Experts of a small language model: vocabulary 8192.
Below are experts of layer 4 (counted from 0) of a mixture-of-experts language model. Rows are named router (the router's row for the expert) and show model dimensions 0-255. Each number is 50 + 10 x the weight over its row's rms, rounded and kept within 0 to 99.
After each expert's rows: "gets" lists some tokens that make up at least twice as much of what it gets as of all text; "comes before" lists some tokens at least twice as common just after its tokens as in all text. This comes from a sample of Wikipedia text that the model never trained on. Tokens count by the router's weight.

# expert 104
router:48 53 44 62 43 59 36 52 43 51 53 31 43 52 33 58 58 42 51 51 41 43 51 45 60 47 49 59 39 30 38 34 51 39 61 45 58 41 63 40 43 54 63 39 51 59 53 53 61 47 52 46 44 62 50 57 40 55 56 59 32 43 54 41 54 59 46 59 46 59 35 58 55 52 49 58 51 38 63 66 40 46 54 55 58 42 27 39 50 55 43 68 42 63 46 44 73 47 49 58 56 32 41 31 49 63 59 58 41 40 61 51 48 41 39 37 34 56 54 45 67 43 36 41 44 60 60 67 48 49 45 66 40 52 59 36 65 51 29 46 67 43 45 47 41 49 48 59 50 41 42 62 60 53 41 51 46 52 63 44 66 45 42 50 31 47 49 51 60 40 39 64 49 43 54 57 50 60 45 65 61 33 45 29 41 36 55 43 41 59 45 36 61 35 48 58 28 59 51 62 66 48 68 48 63 44 46 55 47 54 64 47 47 37 28 31 56 35 48 36 56 56 57 47 58 57 49 41 60 43 53 49 44 61 49 63 69 63 43 40 60 46 53 49 35 50 50 55 30 40 37 32 54 53 55 43
gets: ".", " =", "?", ":", "!", " Championships"
comes before: "\n\n", " The", " In", " He", " It", "="

# expert 53
router:41 65 50 55 52 52 41 28 50 53 36 57 52 49 52 37 42 35 47 51 55 42 54 53 59 57 54 43 48 47 40 73 54 42 41 50 57 46 56 35 49 38 52 54 27 58 35 37 44 38 57 49 57 56 58 69 40 51 58 58 60 48 52 50 42 69 63 59 57 52 50 54 50 62 45 48 39 38 50 49 31 55 56 55 36 61 58 69 38 64 60 47 40 61 44 57 69 39 50 42 50 46 50 50 32 45 53 59 50 48 83 64 41 65 55 41 47 47 59 52 40 43 33 60 43 57 52 58 75 45 48 47 60 46 32 38 48 60 53 70 48 47 38 42 30 31 32 55 46 52 36 49 62 51 50 55 55 53 35 40 47 45 48 41 45 43 39 55 44 49 42 50 49 32 46 34 49 40 36 63 43 33 51 58 48 36 56 49 30 33 54 50 59 42 46 39 45 52 52 59 34 50 34 32 63 40 45 39 40 65 46 43 44 54 67 37 41 38 52 35 50 57 52 35 49 34 50 67 53 46 46 43 43 63 61 52 62 47 44 52 50 36 46 36 56 60 41 68 51 53 46 46 62 68 51 58
gets: "-", "'", " \"", ".", "–", "="
comes before: "s", "=", "up", "based", " JPL", "pro"

# expert 57
router:39 36 44 54 49 50 48 46 63 49 45 64 33 45 51 70 58 61 57 45 52 43 31 56 53 47 34 46 55 52 54 62 49 36 70 49 49 33 54 40 55 47 43 53 61 51 65 45 58 46 37 55 52 53 56 54 33 55 27 62 55 37 46 62 53 47 41 50 43 37 30 42 45 51 66 39 55 41 41 54 52 26 45 69 62 65 53 29 59 57 46 60 53 55 61 58 67 56 38 29 71 32 47 50 24 53 39 47 51 65 64 56 53 50 54 55 40 49 44 55 53 56 56 54 41 57 58 58 57 73 36 59 28 57 42 30 66 58 63 32 46 51 48 64 52 36 32 57 54 63 50 53 57 48 48 48 62 37 48 57 45 52 32 48 53 46 32 37 62 51 34 54 63 40 36 41 52 38 49 74 53 48 31 38 34 55 57 59 54 57 46 56 50 28 51 52 44 71 62 44 71 34 63 55 59 49 30 55 53 61 44 28 61 30 61 53 62 41 45 40 50 38 64 49 42 44 43 39 52 56 47 47 41 78 40 52 55 42 52 45 46 59 51 43 47 62 52 71 62 37 52 40 49 58 55 70
gets: "e", "s", "y", "a", "ly", "4"
comes before: " |", ",", " (", ")", "'", "\""

# expert 38
router:45 59 52 20 46 38 60 61 53 41 67 54 41 40 57 51 55 45 41 45 53 43 55 59 40 45 41 45 37 65 56 55 59 58 48 40 68 52 49 56 51 51 46 45 38 46 37 49 43 46 63 55 42 60 41 45 68 43 40 43 72 44 47 43 50 54 61 53 41 39 64 33 53 48 47 54 44 48 46 19 58 56 46 60 43 52 55 58 50 34 53 50 56 44 47 48 47 40 49 56 38 99 57 56 48 42 45 36 51 52 44 37 46 55 65 67 46 54 47 65 49 59 47 39 46 56 46 58 41 29 66 45 51 47 44 60 39 44 50 42 62 57 54 43 69 61 60 64 43 12 53 44 40 50 45 47 40 49 47 46 55 58 61 51 61 58 49 57 47 56 52 40 44 50 55 51 50 55 66 26 55 54 56 57 60 59 59 64 57 42 67 40 38 60 57 48 63 38 51 37 41 57 46 44 02 40 55 48 67 51 44 42 39 45 55 62 52 68 50 76 57 47 34 55 44 52 56 56 59 53 55 44 56 31 53 62 47 52 46 50 54 45 50 69 68 51 58 37 51 37 55 65 59 45 59 48
gets: " Born", " Starring", "order", "but", " Height", " statistics"
comes before: ":", "53", "42", " name", "51", "52"

# expert 117
router:40 50 56 50 54 57 39 41 59 56 54 51 45 45 61 35 44 48 52 54 56 32 51 45 59 44 55 60 52 39 56 34 46 51 45 57 67 34 52 49 30 35 51 53 48 53 38 44 66 41 60 39 44 43 47 45 49 45 56 54 58 48 51 35 54 62 62 67 45 65 40 49 46 49 50 52 61 43 62 52 34 44 53 52 55 59 41 63 46 44 43 58 50 50 44 35 57 44 49 57 54 52 43 40 46 52 52 75 58 49 57 39 49 56 65 45 58 55 50 52 45 39 29 56 56 62 53 54 54 52 43 59 41 62 43 45 55 38 38 63 48 65 49 37 57 47 52 41 34 23 57 65 55 38 34 53 65 72 69 43 43 67 58 37 58 56 54 44 60 66 65 41 32 36 37 34 50 61 61 68 63 42 59 48 47 48 57 45 35 34 52 40 52 47 45 59 39 43 62 49 46 70 41 46 48 31 65 56 42 65 37 55 44 49 45 34 50 51 33 40 65 49 50 44 60 51 65 48 59 38 53 61 51 56 67 59 41 62 48 50 71 48 40 37 36 61 43 48 40 46 56 54 66 71 69 45
gets: ".", "\n", " (", "\n\n", ")", ";"
comes before: "\n\n", " The", "The", " He", " In", "In"

# expert 39
router:37 42 47 62 50 47 50 37 41 50 55 70 40 52 35 28 60 46 44 56 52 57 44 42 43 51 54 43 68 43 51 46 46 38 65 69 52 43 39 64 32 28 52 53 65 32 59 31 60 31 36 51 49 56 54 49 42 57 57 36 40 68 63 41 48 53 43 61 55 51 29 56 54 34 50 43 46 55 56 47 47 35 48 29 45 41 47 48 51 52 33 65 45 45 36 60 50 42 55 43 62 31 46 37 59 48 53 66 38 46 54 40 41 45 53 44 38 54 41 34 50 41 35 33 40 50 59 39 56 33 32 33 36 62 64 49 38 50 35 67 40 64 64 46 46 50 58 49 43 37 68 55 44 51 37 68 63 56 51 42 39 44 52 45 42 36 46 50 27 55 64 46 45 36 38 52 53 37 52 66 53 52 53 41 47 58 52 52 46 54 44 50 36 55 47 55 64 57 40 69 54 59 42 67 69 44 50 55 40 48 53 58 61 61 56 47 52 42 59 35 62 45 66 67 51 61 38 47 45 52 39 57 63 58 69 23 45 47 69 66 54 52 43 60 43 43 44 57 59 70 54 49 41 46 55 59
gets: "\n", "\n ", ")", " there", " one", "  "
comes before: "-", "|", " -", " Pi", "18", " ch"

# expert 65
router:62 38 26 65 38 27 65 54 24 53 46 38 42 46 57 61 39 33 58 50 57 51 50 72 43 44 39 45 48 52 46 51 42 37 63 54 33 68 62 47 35 62 56 64 41 65 60 54 52 65 63 38 54 40 48 54 55 57 36 67 29 62 51 57 26 52 50 43 47 40 46 51 51 52 67 38 54 50 49 68 47 37 45 29 57 47 64 50 60 59 41 43 36 43 75 47 69 57 57 44 51 40 66 37 52 55 51 46 45 61 51 59 55 68 51 52 48 42 42 41 69 56 69 38 53 54 64 65 47 52 44 45 56 36 57 44 45 30 64 51 51 46 37 48 45 39 48 25 41 68 48 41 34 44 37 53 57 58 52 38 58 47 61 57 45 44 53 42 45 39 45 25 58 41 58 51 45 50 60 59 43 63 56 54 43 64 56 46 55 68 43 47 59 56 54 49 58 50 54 65 59 45 48 40 65 53 40 45 60 44 30 52 62 44 35 40 58 48 53 35 57 49 53 52 41 56 56 40 39 28 36 31 39 39 42 38 43 55 63 63 52 54 52 59 59 50 55 54 58 70 58 25 53 42 52 68
gets: " |", " (", ";", "-", ")", ":"
comes before: "  ", "\n", " |", "–", " Yes", " 1"

# expert 72
router:44 46 64 72 48 67 32 46 46 58 46 49 46 55 32 36 40 57 58 54 43 50 40 38 62 58 50 55 46 43 44 41 39 43 43 65 33 58 62 50 41 44 60 43 62 68 49 48 64 61 48 50 46 32 45 51 49 46 66 37 49 52 46 35 61 47 54 61 55 68 40 71 49 60 58 45 43 38 62 62 58 56 51 49 40 53 47 49 61 41 44 62 37 51 42 52 51 48 58 61 55 37 52 33 32 53 42 65 54 50 56 56 44 44 48 46 49 38 54 42 43 35 37 58 33 50 58 46 65 64 61 59 52 60 51 46 47 59 47 51 46 62 38 47 49 45 53 43 45 47 56 61 71 33 59 75 49 32 49 53 51 48 42 48 46 67 54 49 52 68 38 50 56 41 44 53 47 50 38 67 58 38 31 42 43 57 46 54 43 40 57 47 57 45 37 53 35 53 56 58 63 65 45 59 62 49 47 43 30 62 46 51 45 31 60 50 61 49 51 37 63 48 58 56 57 42 36 44 44 31 45 42 54 50 64 56 63 66 31 42 72 55 60 33 39 41 39 36 38 45 45 56 55 72 51 51
gets: ".", "\n\n", "=", " but", " However", "!"
comes before: "\n\n", " The", " In", " He", " It", "="

# expert 28
router:67 54 51 62 33 53 38 45 52 50 34 58 43 52 38 34 36 40 53 39 50 54 46 63 42 59 59 46 60 39 33 55 60 37 54 49 47 37 55 37 22 46 52 60 45 49 66 45 65 43 38 28 68 67 53 35 52 69 55 51 38 57 49 68 43 50 53 69 41 59 40 61 51 43 59 46 61 55 58 67 63 34 54 39 72 56 50 44 36 56 45 42 67 57 57 44 60 50 32 43 47 32 37 26 40 61 55 56 44 51 44 56 72 35 39 42 35 44 50 44 54 53 41 46 46 46 51 57 59 45 46 39 23 59 64 51 50 48 42 51 59 43 51 47 60 49 54 42 42 51 54 39 45 53 44 56 57 59 41 50 66 53 40 51 52 32 40 48 49 53 47 36 52 57 44 39 47 57 54 61 54 40 61 62 46 57 62 35 43 53 54 43 63 44 60 55 50 46 62 55 63 42 68 42 65 61 47 61 59 50 53 47 61 62 53 51 64 38 52 40 55 40 38 46 51 46 40 59 39 62 36 61 55 51 49 39 40 46 58 44 47 58 42 45 37 49 60 52 61 39 62 43 60 43 40 47
gets: " |", "=", " is", " was", " (", " ="
comes before: "\n", "=", "\n\n", "  ", " \"", " also"

# expert 79
router:56 53 59 58 57 62 44 40 64 54 28 41 65 43 56 45 36 51 49 67 56 49 48 40 51 42 41 40 51 51 41 56 63 35 76 47 37 49 51 46 67 45 32 43 74 54 50 38 53 62 37 47 41 41 61 47 36 80 38 55 56 48 51 58 43 47 47 47 54 57 36 53 44 46 49 64 44 46 52 54 49 28 69 74 60 60 44 47 49 45 57 51 55 58 48 42 52 46 32 36 62 28 51 41 51 56 43 59 42 32 58 46 44 67 42 48 45 49 48 41 58 77 36 48 40 45 40 37 50 64 60 64 31 51 40 50 81 70 36 48 61 57 52 39 32 49 36 53 46 66 35 59 51 53 64 54 69 50 44 63 45 57 48 67 41 58 48 48 62 34 52 44 57 46 56 58 46 59 49 65 23 50 46 62 50 29 65 54 38 49 42 44 53 33 44 60 48 60 49 40 53 44 54 62 65 43 48 56 47 71 62 47 48 40 52 49 51 31 35 43 57 49 68 56 55 54 34 46 61 59 58 62 48 50 33 39 61 45 40 39 65 65 66 32 56 54 44 57 31 59 45 42 43 63 50 62
gets: ")", "-", "e", "a", "=", "}"
comes before: "-", " |", "|", "=", ";", "\""

# expert 93
router:57 45 39 73 46 34 67 43 58 39 36 45 50 49 37 51 68 49 57 55 42 48 40 48 57 45 46 55 60 36 41 41 26 41 52 66 38 35 64 32 41 37 46 65 51 57 55 38 33 43 42 42 61 56 58 45 40 53 57 49 38 69 53 29 45 42 34 40 56 58 38 52 64 46 54 42 53 49 37 67 51 35 60 39 55 40 37 37 46 49 45 37 69 50 53 42 60 48 52 47 67 27 37 44 45 53 54 49 53 48 38 69 43 56 35 46 33 68 41 51 54 33 55 35 51 56 58 59 73 58 40 53 36 57 51 20 53 58 59 49 48 44 49 54 35 56 44 43 59 51 50 45 55 54 47 45 55 36 38 49 45 37 51 62 42 52 51 50 67 33 47 49 47 49 54 35 47 41 48 63 46 49 47 49 45 45 41 43 46 45 53 49 63 49 52 64 44 57 52 50 67 50 46 50 73 41 49 54 44 39 71 53 56 67 54 42 46 33 38 29 39 56 56 52 51 46 49 31 30 69 50 40 60 66 50 40 50 44 59 46 35 57 47 40 46 48 48 64 53 63 33 45 49 56 41 54
gets: ",", " (", ";", " =", " [", "("
comes before: " and", " which", " the", " but", " he", "000"